python train.py --moe_layers=[2, 3, 4, 5, 6, 7, 8, 9, 10, 11] --init_out_by_depth=true --warmup_steps=293 --batch_tokens=131072 --max_seq_len=1024
Below are experts of layer 7 (counted from 0) of a mixture-of-experts language model. Rows are named router (the router's row for the expert), gate (a neuron's input weights, with its number), up (a neuron's input weights, with its number) and show model dimensions 0-191. Each number is 200 + 40 x the weight over its row's rms, rounded and kept within 0 to 999.
After each expert's rows: a language model's description of what the expert responds to; "gets" lists some tokens that make up at least twice as much of what it gets as of all text. This comes from a sample of Wikipedia text that the model never trained on. Tokens count by the router's weight.

# expert 18
router,183,294,155,171,142,185,211,147,152,169,226,169,151,191,223,149,219,258,163,174,228,182,150,202,167,245,174,153,248,199,157,196,172,167,172,191,212,169,238,265,212,257,154,168,197,119,190,197,185,208,215,243,173,189,282,180,222,171,164,168,213,227,304,216,208,215,194,308,169,260,154,185,179,220,201,152,149,230,262,133,144,197,116,226,180,182,204,174,185,186,198,271,187,233,164,219,238,130,182,215,178,145,210,228,250,146,242,162,195,221,157,222,188,197,208,175,191,243,198,119,227,205,195,184,192,175,185,226,201,239,139,214,195,174,158,254,137,189,251,174,145,198,183,155,248,150,257,162,187,245,210,257,247,165,305,182,205,247,226,211,195,71,196,143,179,241,284,159,108,175,181,250,219,267,177,196,217,263,229,218,189,229,224,233,170,184,147,233,190,196,153,169
gate0,228,275,210,206,195,189,173,196,233,159,171,202,240,159,182,253,144,255,199,305,111,142,132,195,190,212,191,249,224,170,182,218,131,198,214,210,174,174,240,220,227,167,205,117,152,184,177,231,205,221,185,225,244,256,221,162,209,167,215,233,187,164,171,142,196,226,179,127,189,255,196,157,213,184,205,182,178,171,218,177,161,186,153,192,221,169,165,149,162,196,167,244,219,144,271,200,184,171,304,189,242,153,198,221,189,241,234,150,247,215,209,190,204,247,266,133,280,223,168,313,214,218,216,162,236,183,278,259,196,259,200,251,223,158,248,254,221,235,234,168,191,198,219,208,214,255,232,219,324,210,164,266,218,170,226,119,266,169,201,271,191,153,197,186,164,222,241,186,193,156,187,199,170,167,267,180,173,239,161,114,210,229,180,283,283,245,172,203,195,226,216,209
up0,186,170,182,252,202,211,240,188,186,172,281,149,110,184,235,103,244,204,259,176,234,187,179,188,202,161,193,216,127,154,250,189,143,228,118,242,260,213,196,191,185,203,252,212,198,205,174,156,202,207,225,162,179,176,235,203,213,141,186,230,185,184,295,202,196,196,155,240,209,202,211,289,245,182,162,200,274,209,154,145,191,252,247,231,253,233,210,197,221,189,248,247,234,258,170,235,231,178,140,151,178,259,211,204,217,107,244,266,226,186,215,197,174,207,119,202,195,192,198,174,219,195,150,193,215,253,238,225,181,199,147,201,225,174,132,225,152,187,210,226,226,188,218,192,173,164,115,172,85,150,166,175,213,194,182,225,138,171,157,141,190,254,194,177,189,121,157,211,81,191,287,240,244,173,190,213,173,246,185,211,148,190,206,154,126,205,288,154,172,181,235,144
Pipes, commas, colons, and numbers that separate fields in tables, infoboxes, discographies, and citations, e.g. "ISTAT code:", "| Won".
gets: "|", " |", ",", "\n", ";", "  "

# expert 53
router,225,288,157,138,203,195,177,207,189,236,210,204,226,180,196,226,166,255,200,235,230,209,215,160,166,192,200,193,237,188,158,184,159,150,211,194,227,201,281,229,227,197,200,197,293,200,166,148,220,182,266,219,252,260,239,162,270,192,187,183,252,111,305,139,139,156,246,299,195,226,166,206,149,210,126,139,163,254,224,182,181,171,176,220,203,244,160,199,154,198,226,212,149,208,212,186,261,202,224,217,215,141,201,251,116,161,248,157,232,194,248,258,149,213,159,169,205,263,187,162,218,181,195,209,212,189,211,249,271,160,153,265,215,184,141,234,117,199,206,178,165,149,141,167,132,201,209,172,165,197,111,230,195,199,259,159,156,225,186,277,143,151,186,200,185,227,105,159,173,228,206,251,249,190,213,181,177,179,196,222,173,190,150,215,223,261,118,270,167,166,189,183
gate0,218,209,248,79,295,176,184,223,210,225,199,198,248,246,198,195,196,229,166,199,127,213,219,179,188,202,229,154,171,196,191,173,237,235,164,197,195,195,148,181,202,180,237,178,227,255,177,154,254,214,191,206,220,287,185,152,226,218,237,229,136,83,179,139,195,219,174,209,274,186,184,240,174,209,159,175,172,205,239,256,168,193,196,236,269,298,157,251,220,174,195,238,236,247,185,235,237,261,184,212,213,196,198,129,203,189,197,105,185,216,219,233,180,142,119,186,163,301,182,204,206,145,167,191,234,110,145,82,159,173,157,196,193,162,147,188,166,231,151,232,106,195,191,173,160,207,205,195,187,189,159,209,185,195,246,184,204,153,159,209,182,144,133,141,172,193,184,237,150,213,182,197,212,189,220,214,152,193,218,143,180,157,204,257,210,117,257,203,132,181,268,154
up0,141,216,177,204,194,267,131,251,146,179,275,122,229,129,168,209,148,219,239,149,188,185,196,184,171,148,174,215,169,247,226,263,208,176,175,224,119,108,178,192,137,201,249,188,198,174,211,240,214,219,218,207,210,189,185,209,209,186,145,235,271,184,201,167,162,178,221,230,150,221,286,140,206,206,206,190,196,272,199,194,121,200,156,181,189,224,178,177,198,244,108,178,197,192,205,158,124,142,200,215,296,181,246,161,235,152,229,307,167,238,170,129,187,231,166,223,186,111,218,205,189,243,205,239,173,195,180,259,221,222,150,202,212,139,192,154,190,207,293,131,138,219,200,175,234,212,197,182,189,255,220,205,213,201,101,148,180,237,227,210,205,220,214,124,248,222,187,173,180,157,179,211,258,198,160,242,161,265,214,218,168,227,253,297,220,176,249,161,202,236,154,159
Determiners and possessives before a noun phrase, such as the, its, his, their, other, most; also superlative endings like near-est.
gets: " the", " his", " its", " their", " other", " The"

# expert 42
router,205,382,190,161,231,227,230,150,177,173,182,160,229,172,142,183,197,238,215,198,265,171,206,223,172,199,199,248,224,221,145,253,158,210,242,223,212,218,293,228,213,220,205,138,233,145,171,198,241,174,228,288,181,219,261,143,215,163,219,241,208,198,248,244,177,208,206,252,150,277,191,185,271,202,218,142,160,199,272,166,197,201,196,217,224,216,215,151,183,149,180,224,191,182,192,211,239,237,185,211,229,189,157,252,212,192,196,143,192,270,236,206,250,250,236,172,156,244,222,183,253,244,217,230,198,165,255,158,203,217,172,200,242,153,202,227,224,253,233,254,62,195,209,186,208,186,235,219,207,213,96,255,239,152,224,155,177,203,191,187,201,63,238,174,215,168,247,222,145,250,116,266,152,199,221,248,244,194,207,179,199,216,203,260,211,191,205,192,199,151,199,160
gate0,298,191,180,269,162,197,197,212,171,173,178,118,250,163,91,211,177,205,248,184,188,238,177,147,160,168,263,197,174,154,244,176,191,144,173,179,205,265,282,212,208,190,183,181,224,174,189,175,179,183,256,201,261,240,214,256,187,201,241,186,209,195,256,184,223,210,261,212,215,218,215,181,280,142,222,183,212,201,166,179,181,222,239,170,253,208,232,174,168,182,297,215,215,185,167,241,172,237,169,242,181,189,167,196,188,193,230,227,236,262,234,220,216,203,168,106,243,178,159,112,214,196,172,116,162,168,210,215,176,235,198,240,217,187,246,226,199,189,91,157,219,236,301,217,220,273,192,174,238,209,266,208,207,188,116,229,187,238,251,254,270,178,202,245,200,198,224,198,162,197,120,202,114,140,194,164,218,99,215,215,173,174,248,210,190,206,248,254,170,146,104,206
up0,174,213,131,137,173,200,231,183,280,198,173,145,161,190,166,147,210,218,210,147,204,193,237,181,195,177,123,187,252,222,174,261,158,250,223,192,138,177,149,216,172,231,231,170,257,211,191,228,130,147,215,188,177,244,273,177,168,222,165,148,226,175,193,223,189,216,244,157,286,214,178,168,177,226,169,194,233,169,134,147,144,245,194,258,138,218,220,224,251,186,241,183,166,244,130,202,199,171,175,120,170,204,157,165,216,198,216,271,270,155,188,134,134,175,291,213,140,143,252,197,124,261,305,230,154,216,168,147,170,172,185,180,204,220,175,223,148,148,199,201,209,188,198,215,146,175,154,173,239,270,244,199,186,165,186,159,187,202,176,124,194,226,233,233,277,244,235,209,261,207,237,241,194,194,168,181,252,261,194,305,232,241,255,223,183,188,203,232,228,217,206,128
Prepositions and sentence-opening words in narrative prose, chiefly in, to, on, by, plus During, When, and not.
gets: " in", " to", " on", " In", "In", " not"

# expert 58
router,166,349,222,164,147,255,203,174,203,182,199,192,183,208,229,168,208,220,167,262,222,166,149,104,248,188,234,123,228,153,214,209,174,207,216,210,207,227,261,218,99,208,199,124,207,183,143,166,235,243,264,215,206,207,280,175,219,235,215,169,239,182,231,228,174,221,274,255,167,301,210,257,231,213,199,148,214,259,205,152,186,131,173,165,161,234,230,118,207,214,226,218,218,225,169,202,246,259,195,188,257,151,157,261,241,105,260,226,153,214,230,229,252,210,178,142,177,218,200,178,230,188,206,191,230,201,159,236,175,235,152,228,261,149,146,291,195,263,222,212,129,200,195,194,199,205,213,154,184,193,130,260,246,183,277,168,196,184,250,141,209,95,254,199,163,216,201,180,207,226,202,220,183,219,228,224,194,209,176,208,191,227,226,219,177,180,180,193,269,198,161,157
gate0,232,233,272,250,166,259,187,148,295,153,217,150,185,228,188,169,129,157,253,199,222,237,166,200,258,208,217,133,186,116,157,228,203,241,216,145,201,177,264,153,211,162,139,123,214,143,229,227,152,183,244,226,213,287,257,220,235,223,234,249,153,170,262,163,246,241,189,200,206,284,123,173,203,191,172,172,143,219,254,181,200,205,256,98,172,140,187,155,244,196,236,212,214,156,219,217,244,204,262,202,238,179,251,321,258,157,226,226,210,163,201,217,218,200,97,170,201,203,147,209,187,245,221,217,276,179,214,222,217,157,191,242,229,119,180,209,219,189,193,188,190,172,246,229,141,211,241,208,252,198,240,235,137,169,225,113,215,202,229,151,176,279,210,204,168,188,176,193,205,183,210,236,220,200,197,144,227,210,235,181,175,238,212,200,194,166,257,239,226,189,248,148
up0,197,140,211,149,220,161,182,228,176,168,126,262,210,127,210,236,209,196,194,246,207,193,186,227,156,199,158,208,188,174,150,131,238,139,187,215,213,259,201,183,165,186,248,302,170,180,164,200,204,271,183,179,156,155,188,204,157,190,208,222,289,239,73,218,143,158,192,204,115,161,160,176,188,180,170,221,197,107,187,215,167,220,167,215,176,204,215,245,157,239,295,181,233,227,228,249,167,180,179,167,174,188,164,203,242,203,192,212,180,224,297,182,128,253,217,244,241,232,210,162,205,199,221,129,160,208,220,268,230,261,294,166,208,188,230,191,178,191,228,241,252,233,119,224,191,231,199,163,191,188,254,143,203,181,118,255,99,185,176,210,213,181,168,180,185,170,162,161,239,203,184,152,140,230,199,184,131,225,192,148,176,186,179,155,110,207,168,147,217,150,130,218
Field names before a colon in infoboxes, especially Website and Spouse, plus verbs and objects after to, will or he.
gets: ":", " of", "ed", " on", " Country", " to"

# expert 57
router,162,244,188,102,241,197,168,174,170,201,213,146,282,219,180,199,192,212,168,244,201,247,230,235,183,229,202,202,188,175,178,198,179,145,201,164,221,206,213,211,195,206,173,206,278,123,182,170,191,233,227,252,228,258,220,179,142,198,189,224,240,176,273,128,95,153,238,254,150,192,199,219,190,181,218,124,145,215,247,184,154,140,207,228,224,229,148,114,126,190,216,203,136,230,230,201,230,165,254,214,224,175,225,215,157,138,239,150,237,250,274,225,191,261,156,183,245,222,167,146,239,238,182,210,219,212,202,227,202,240,193,219,159,218,106,224,140,127,255,192,140,105,150,174,139,205,183,152,194,230,153,235,167,187,251,148,87,207,220,172,180,149,202,202,210,243,109,184,158,218,172,208,250,200,163,175,197,219,235,241,168,229,214,274,193,270,206,263,158,168,186,217
gate0,189,195,186,176,206,231,258,190,217,218,257,181,253,195,146,182,136,209,201,211,182,200,190,126,183,178,177,162,265,177,194,229,220,144,240,195,200,213,154,179,302,132,182,219,194,275,203,214,248,265,206,201,173,217,176,196,223,174,135,214,240,182,277,219,162,193,266,140,211,183,274,231,233,267,186,177,203,208,296,212,188,180,134,206,215,190,169,176,98,138,229,244,132,223,255,208,166,196,215,195,238,194,196,257,177,172,160,219,199,192,328,186,242,276,161,155,178,210,140,191,230,205,210,253,243,205,164,239,203,222,230,248,230,238,186,246,162,213,237,135,242,128,195,181,213,263,161,223,164,223,175,207,200,169,247,227,114,193,206,150,139,189,190,211,166,244,133,229,179,191,178,171,126,251,206,186,230,236,205,147,276,253,235,257,167,215,163,105,239,188,108,203
up0,205,191,186,184,171,135,119,252,191,205,156,240,208,215,175,214,176,245,237,208,239,196,211,176,234,220,178,211,168,242,206,138,173,187,127,195,306,257,249,235,202,120,207,195,189,91,225,159,238,195,221,179,212,236,211,204,211,118,166,187,243,237,218,219,199,214,264,184,166,246,273,204,210,183,180,191,211,195,243,199,170,146,172,183,222,163,173,206,242,182,236,175,151,249,229,281,156,160,190,225,172,144,188,161,201,210,186,204,152,220,279,243,158,296,168,130,175,208,194,201,225,183,107,121,212,141,181,189,188,194,211,219,267,167,226,201,156,181,242,167,154,183,157,119,174,177,161,285,173,216,192,199,208,198,267,187,168,189,145,222,188,219,185,235,176,240,167,168,99,105,195,156,237,183,188,245,243,205,218,186,192,264,257,225,253,303,167,191,193,188,106,134
Nouns and quantifiers after a, the or numbers, like world, various, entire, while, plus digits and decimal points in figures.
gets: " the", "000", " /", " its", " their", " other"

# expert 43
router,241,230,224,161,223,257,203,133,168,236,246,242,200,214,171,187,220,185,199,166,256,191,207,220,202,234,198,265,259,205,201,224,259,164,254,166,214,196,254,256,207,174,154,185,253,135,152,190,232,232,211,250,213,171,233,172,256,189,179,167,177,192,284,180,191,165,182,276,169,247,184,217,193,270,185,98,175,204,197,240,190,117,212,165,157,178,237,229,192,170,231,189,152,229,215,173,241,188,239,269,176,220,147,249,108,130,229,159,193,153,249,286,237,256,161,207,211,262,202,59,221,233,223,230,191,179,158,138,254,177,167,155,239,177,106,251,124,236,179,171,179,209,223,158,187,248,208,223,147,203,188,242,162,189,289,164,169,203,176,178,228,126,171,203,169,205,164,214,179,200,166,227,205,214,167,176,192,232,223,288,204,246,277,190,187,211,123,253,187,160,176,190
gate0,235,220,252,119,197,209,172,145,164,207,263,249,226,221,214,295,222,222,132,234,259,185,157,292,187,214,135,141,180,184,270,273,214,202,286,202,218,212,192,88,213,238,206,163,263,171,193,247,261,192,211,233,185,204,205,220,233,159,194,140,223,141,198,264,232,254,186,212,260,170,213,212,174,239,216,174,190,147,228,270,202,153,145,172,174,207,213,250,173,239,217,193,199,208,236,210,160,246,192,190,177,288,240,211,159,197,134,215,145,191,239,175,188,143,274,131,224,183,182,151,255,219,211,236,94,136,187,148,237,200,160,175,211,211,226,221,190,153,223,148,197,211,217,230,194,209,236,227,102,206,209,217,187,239,208,190,220,198,160,187,177,118,164,202,217,239,186,170,168,243,176,215,80,243,222,130,190,183,229,210,184,154,257,155,190,178,291,202,204,217,231,206
up0,152,171,144,264,222,236,201,176,205,303,258,216,190,232,152,207,209,251,173,189,273,134,224,194,231,188,177,182,249,265,220,269,127,148,217,244,207,206,175,181,222,202,195,212,228,207,188,182,197,165,281,200,288,235,172,197,170,277,165,202,225,212,285,155,173,222,280,238,222,184,215,276,204,237,206,213,206,197,178,247,199,223,236,118,179,224,173,232,169,185,164,226,190,204,132,174,198,166,213,204,163,204,144,195,247,225,211,159,233,197,232,208,229,150,204,198,217,151,164,222,203,163,246,201,148,236,194,265,248,193,229,245,245,250,143,268,153,240,195,90,201,159,278,142,166,189,162,151,220,242,226,172,199,190,202,201,208,267,229,154,321,237,180,214,235,181,188,154,169,269,218,102,237,232,159,252,245,234,165,191,161,254,245,174,162,207,167,174,219,117,167,173
Numbers, years and percentages in census demographics, chart tables and coordinates, such as 30.2%, 1996, 39,666, plus words like residents.
gets: "%", ".", ")", "′", "5", " November"

# expert 37
router,163,243,218,213,196,215,254,199,118,150,221,236,227,189,222,173,169,228,212,187,186,87,192,208,193,170,176,180,179,215,127,215,210,175,210,196,224,185,249,216,200,161,183,179,321,167,120,233,161,233,294,301,160,184,257,243,209,245,191,150,131,196,258,206,172,139,180,299,143,302,168,201,207,230,165,80,137,238,151,188,188,180,193,223,225,217,218,185,134,286,170,234,237,205,220,204,262,163,257,214,190,183,171,208,138,141,244,210,177,188,203,260,246,199,232,184,171,271,234,168,205,189,188,243,240,203,165,263,201,177,212,157,219,219,120,256,201,232,166,207,147,166,195,145,216,190,250,203,233,244,227,249,192,121,275,131,184,213,256,167,171,159,210,166,213,202,220,213,239,223,234,216,205,249,202,232,186,208,229,165,213,178,233,191,217,203,233,207,122,198,204,167
gate0,189,217,265,248,217,283,215,245,194,143,141,198,201,187,186,174,232,224,219,267,119,189,203,172,228,152,200,177,187,242,150,188,193,254,190,201,145,205,255,217,301,226,181,237,224,236,146,231,137,145,173,194,205,207,137,190,162,174,156,154,264,143,239,167,132,162,181,179,200,181,244,194,248,308,176,185,190,240,253,271,192,258,188,210,236,227,197,183,163,154,156,266,207,217,259,216,152,172,162,174,208,182,205,242,93,173,222,244,257,145,189,212,184,209,228,174,130,211,180,222,209,203,174,179,241,176,172,287,126,206,172,216,166,186,187,204,205,265,160,222,148,169,154,204,184,199,165,195,152,241,124,171,224,212,207,173,255,192,201,194,114,192,217,168,275,237,270,153,258,133,205,189,233,223,225,186,236,171,132,281,153,191,229,222,240,144,211,238,270,154,153,237
up0,203,193,174,286,194,153,165,258,200,221,285,170,151,201,149,245,124,248,152,195,136,168,221,191,205,114,146,168,231,228,204,232,241,211,144,245,112,227,175,195,206,127,235,190,195,252,151,223,148,220,162,221,202,232,174,170,239,228,247,195,162,202,215,186,216,195,139,217,181,209,227,253,214,190,275,174,249,208,173,172,249,222,203,166,182,197,214,159,137,204,168,153,199,195,298,245,147,213,196,206,241,210,169,191,114,218,160,247,244,161,177,157,112,131,205,194,125,253,207,160,247,147,289,193,163,113,208,238,265,225,225,165,222,214,196,134,195,167,185,170,130,220,172,280,220,266,234,157,194,245,219,146,224,105,235,231,179,141,212,179,169,231,248,227,207,252,241,213,192,185,170,283,220,223,220,167,187,190,187,277,175,260,201,198,225,217,203,163,205,168,222,226
Mid-word fragments (men-ti-on, Ep-hr-aim), infobox labels like Phylum, Spouse, Clade, Website, and numbers and punctuation in lists and census text.
gets: "'", "\n", "=", " (", ")", ":"

# expert 55
router,144,320,115,213,198,198,227,196,142,227,152,139,232,244,196,133,217,218,250,179,253,221,178,196,217,199,110,141,244,210,134,170,164,192,177,215,178,165,158,229,159,219,150,106,219,165,224,176,207,174,212,202,208,140,208,174,197,181,217,175,272,208,302,228,184,248,198,280,183,256,170,203,198,238,213,142,122,224,221,163,197,170,171,266,200,182,234,253,197,161,147,300,139,248,177,225,193,149,219,209,167,192,170,209,229,164,205,180,254,178,156,217,218,224,237,184,144,217,215,88,241,186,213,256,205,204,177,214,237,233,97,200,216,208,189,234,194,178,259,215,170,207,165,215,203,159,246,204,178,224,157,216,205,233,312,156,189,270,213,215,172,129,223,187,198,213,259,184,175,189,119,183,213,265,140,248,233,209,232,168,171,212,249,187,229,176,120,193,190,174,164,174
gate5,215,233,193,160,181,163,167,139,208,150,171,210,233,274,194,182,241,214,220,240,206,238,247,233,95,239,150,233,180,157,153,153,280,186,204,188,230,225,216,254,233,272,152,166,238,180,134,182,158,174,215,216,195,171,143,152,183,133,242,201,220,181,230,222,183,133,189,176,280,200,192,217,164,185,165,179,194,248,203,212,202,192,137,226,237,183,239,268,169,131,185,214,143,250,238,232,204,149,231,195,216,219,229,146,170,139,173,215,226,265,316,210,129,217,151,146,230,177,149,218,314,231,204,205,230,163,164,150,179,182,199,271,175,160,114,247,172,193,233,151,196,173,201,158,95,198,204,188,140,205,241,195,153,251,210,170,184,159,215,174,169,261,218,201,158,161,127,202,190,148,147,195,169,139,137,156,224,243,218,213,195,277,176,197,226,189,217,227,194,248,132,185
up5,182,137,134,235,247,182,219,184,233,171,121,165,259,218,136,123,272,148,218,226,196,243,245,205,226,212,105,211,194,128,189,192,113,174,171,181,196,144,157,157,192,168,137,199,240,243,172,233,184,215,170,213,254,182,149,226,161,190,177,166,251,230,157,271,205,155,198,143,181,146,170,173,210,152,202,202,229,154,191,166,149,201,154,166,160,179,222,230,131,234,251,252,125,185,203,207,106,199,207,125,224,226,140,211,212,194,259,161,197,206,191,196,159,237,171,174,190,143,167,199,183,239,156,188,195,160,240,250,171,226,201,161,121,170,243,228,247,195,214,241,212,149,91,192,96,237,180,183,249,167,229,242,178,240,199,198,226,170,161,235,195,267,116,171,256,238,129,184,149,178,196,200,186,147,193,192,121,183,191,191,259,240,152,198,210,145,226,187,245,203,217,236
Closing parentheses after years in filmographies and biographies (2015), (1932–2012), plus line breaks, periods, semicolons and heading equals signs.
gets: ")", "\n", " (", ".", " |", " ="

# expert 48
router,244,285,122,182,234,178,243,225,187,211,244,236,231,227,170,246,154,250,183,253,200,286,141,193,196,137,192,197,253,213,189,128,172,135,193,188,195,206,228,172,220,238,223,210,327,228,205,140,199,192,188,268,192,211,191,211,275,117,222,186,216,57,274,230,171,163,244,227,166,228,177,225,183,183,192,82,191,188,159,221,175,175,232,182,208,239,188,173,177,209,242,233,204,187,170,181,243,217,233,278,195,178,214,231,227,167,229,176,251,210,222,292,168,214,210,119,227,275,210,187,212,192,215,210,229,164,264,149,175,214,149,230,214,164,118,246,165,211,176,205,160,202,91,164,176,175,155,164,175,215,152,202,206,177,247,171,177,141,229,271,193,115,214,154,166,272,239,204,209,215,142,201,170,164,245,210,183,173,231,183,177,183,173,240,239,232,217,214,211,162,216,189
gate0,192,174,203,238,208,220,132,223,244,207,236,213,268,173,254,199,83,211,158,226,128,271,163,176,212,99,219,240,196,232,241,240,193,217,184,208,158,176,212,217,182,117,230,140,264,274,198,202,116,163,260,221,227,168,180,227,216,235,213,102,203,175,196,210,238,273,181,169,180,254,137,220,148,228,188,158,190,241,180,189,210,162,205,216,166,215,169,197,161,237,253,145,175,187,149,176,200,224,221,226,203,205,201,305,201,255,171,272,237,180,208,229,209,193,225,141,139,160,110,183,195,180,232,116,195,174,166,224,230,176,187,238,176,155,200,147,183,191,177,176,182,204,247,290,80,190,196,195,230,174,192,276,203,144,247,205,180,147,174,234,255,238,188,249,252,240,175,208,250,185,173,192,201,197,202,238,202,155,272,205,270,175,218,221,166,223,205,253,141,155,222,151
up0,132,167,140,195,213,219,239,176,193,177,149,201,210,229,135,227,198,241,166,172,293,283,231,199,197,176,191,192,250,268,200,230,230,159,178,169,167,185,179,252,140,238,237,146,186,180,232,228,187,154,191,199,232,167,244,198,205,241,177,166,240,189,178,261,288,172,207,224,201,244,253,246,222,207,243,186,188,225,252,296,203,183,235,191,202,63,245,132,194,119,187,178,235,146,251,220,111,198,264,179,169,235,227,285,185,185,204,115,206,165,168,216,207,185,237,148,243,249,194,167,208,219,164,200,129,199,202,248,227,246,259,168,219,166,176,142,160,232,191,233,183,246,215,184,238,256,269,231,179,150,154,256,197,268,196,183,280,229,246,240,213,186,159,233,250,219,185,198,102,227,199,232,216,187,204,223,223,179,219,242,161,234,216,191,142,206,262,219,255,227,123,176
Determiners and degree words after "of" or "the", such as most, other, more, only, this, and the suffix High'est'.
gets: " the", " most", " other", " more", " of", " any"

# expert 1
router,184,302,265,135,183,281,169,177,148,218,177,182,209,188,158,169,159,238,188,216,221,222,155,191,217,169,241,128,208,225,141,207,173,149,221,205,165,143,175,190,223,253,227,166,214,216,96,212,204,206,209,312,181,288,220,189,186,175,223,181,200,132,303,205,170,174,211,239,178,227,204,165,167,260,197,97,141,263,191,228,171,145,183,210,232,203,212,163,151,178,156,214,193,251,223,233,224,212,239,198,177,279,225,213,185,155,207,184,120,256,161,216,240,254,177,177,171,238,236,160,188,193,175,175,178,221,133,163,169,188,212,213,213,138,157,227,172,241,180,195,124,182,149,175,198,197,156,243,228,216,150,266,186,207,265,179,196,247,185,133,185,73,173,203,188,270,166,247,159,272,178,208,145,156,231,242,164,234,175,190,206,181,241,172,189,186,175,252,238,278,201,170
gate0,143,258,203,191,167,211,171,190,146,182,190,170,224,235,88,113,237,260,149,235,161,188,187,254,320,292,136,238,238,245,156,187,194,199,125,168,241,189,243,146,248,198,258,235,222,200,153,197,188,243,237,227,188,152,196,165,152,202,161,239,253,195,152,218,148,263,208,203,176,195,251,204,155,231,133,200,180,221,168,224,146,155,229,200,266,193,159,231,210,178,208,216,243,249,234,228,252,192,228,248,246,157,247,226,238,216,248,126,181,212,257,219,225,265,176,141,173,195,192,247,145,290,230,180,166,283,178,181,185,231,222,180,223,124,146,196,226,183,223,269,222,272,170,180,239,173,236,189,222,175,190,230,174,195,175,122,176,185,213,185,225,134,213,162,180,215,154,186,155,163,273,222,128,197,207,154,170,245,201,221,213,255,240,210,259,257,181,177,249,221,213,222
up0,207,199,205,160,210,169,151,169,177,267,126,200,226,241,303,171,230,187,211,233,140,187,199,162,181,192,187,292,92,185,194,259,260,204,165,162,188,206,198,206,184,211,170,288,127,182,225,280,188,232,215,185,234,161,154,252,221,176,290,202,235,209,171,208,167,147,166,168,213,102,172,217,182,181,195,194,243,165,151,251,216,113,204,131,230,232,258,217,207,213,209,241,210,209,190,161,168,212,153,234,220,206,150,243,161,181,156,227,182,173,213,295,168,225,158,230,161,239,175,134,232,176,188,209,213,178,188,199,255,204,215,248,122,164,192,234,185,217,188,144,260,180,186,197,205,222,203,199,183,199,264,162,247,227,157,116,209,276,192,245,219,149,196,137,212,318,202,179,242,166,216,238,175,220,195,221,161,234,236,249,176,160,183,130,200,93,220,147,259,213,185,174
Second marks and separators in coordinates and table cells, plus mid-word pieces like att-ics, agg-reg-ate; also some prepositions.
gets: "  ", "″", "|", "°", "uc", " conv"

# expert 26
router,230,333,209,207,118,207,173,145,206,238,226,211,221,225,256,202,214,217,169,145,207,144,189,216,168,199,195,217,283,213,203,189,220,158,201,197,230,241,254,221,196,183,199,195,209,172,199,220,152,216,194,237,185,168,240,253,224,162,178,165,192,181,301,212,204,276,153,294,178,254,170,208,235,211,214,117,163,183,249,203,179,218,115,230,205,185,242,204,158,168,181,172,143,262,154,210,209,211,221,203,183,151,219,240,185,134,176,155,252,217,250,294,248,240,189,189,200,305,223,137,228,202,183,238,186,190,218,157,236,248,204,200,187,247,127,277,206,214,209,234,116,196,212,197,241,170,250,141,145,195,157,278,203,156,277,196,215,178,253,243,189,71,145,134,209,231,246,251,198,187,185,175,203,207,233,218,202,248,188,229,184,185,197,231,187,176,95,242,235,190,178,171
gate0,284,233,179,201,155,197,186,249,182,186,191,156,213,200,171,262,149,218,233,214,111,197,160,160,184,173,161,159,90,207,180,136,205,190,198,255,233,176,269,188,157,148,170,241,164,215,251,259,209,285,163,212,195,184,201,116,198,140,253,217,221,145,183,216,198,173,183,103,159,237,226,178,108,136,207,186,201,203,145,247,167,128,172,172,207,239,203,198,200,253,213,217,224,158,194,283,252,169,286,193,215,183,242,197,231,206,198,226,191,217,211,131,164,262,247,171,166,252,194,179,141,125,236,222,173,151,276,283,149,185,210,224,178,152,162,184,177,204,170,168,255,204,251,297,214,157,106,167,250,228,130,102,183,236,185,231,184,179,195,209,175,212,206,233,232,204,149,220,215,183,176,200,193,170,190,192,197,236,158,257,176,194,160,207,221,245,242,214,183,135,184,209
up0,246,196,177,226,291,226,172,258,234,231,223,213,233,196,194,182,233,100,180,211,137,199,220,163,224,152,240,236,146,199,183,193,188,256,216,148,167,166,192,213,170,223,151,240,297,270,196,210,181,226,190,171,176,209,118,192,119,153,196,179,172,260,192,235,207,229,231,221,145,178,230,218,189,188,221,215,239,171,259,200,148,235,195,201,191,209,220,161,159,175,210,208,190,120,166,268,233,275,250,221,197,255,161,208,192,225,200,157,240,192,213,168,208,215,187,238,117,140,193,196,294,128,215,241,211,189,273,237,211,173,197,182,183,146,214,143,280,121,141,207,176,217,163,218,148,242,239,218,278,166,305,214,195,172,165,176,136,115,211,253,160,273,223,207,158,179,136,197,227,221,132,172,184,164,208,132,150,149,199,242,259,181,191,151,170,202,253,159,191,163,159,168
Pipe separators, numbers and column headers inside wiki tables of sports results and statistics, such as Final, Location, Notes.
gets: " |", "  ", "|", " 0", "\n", " 1"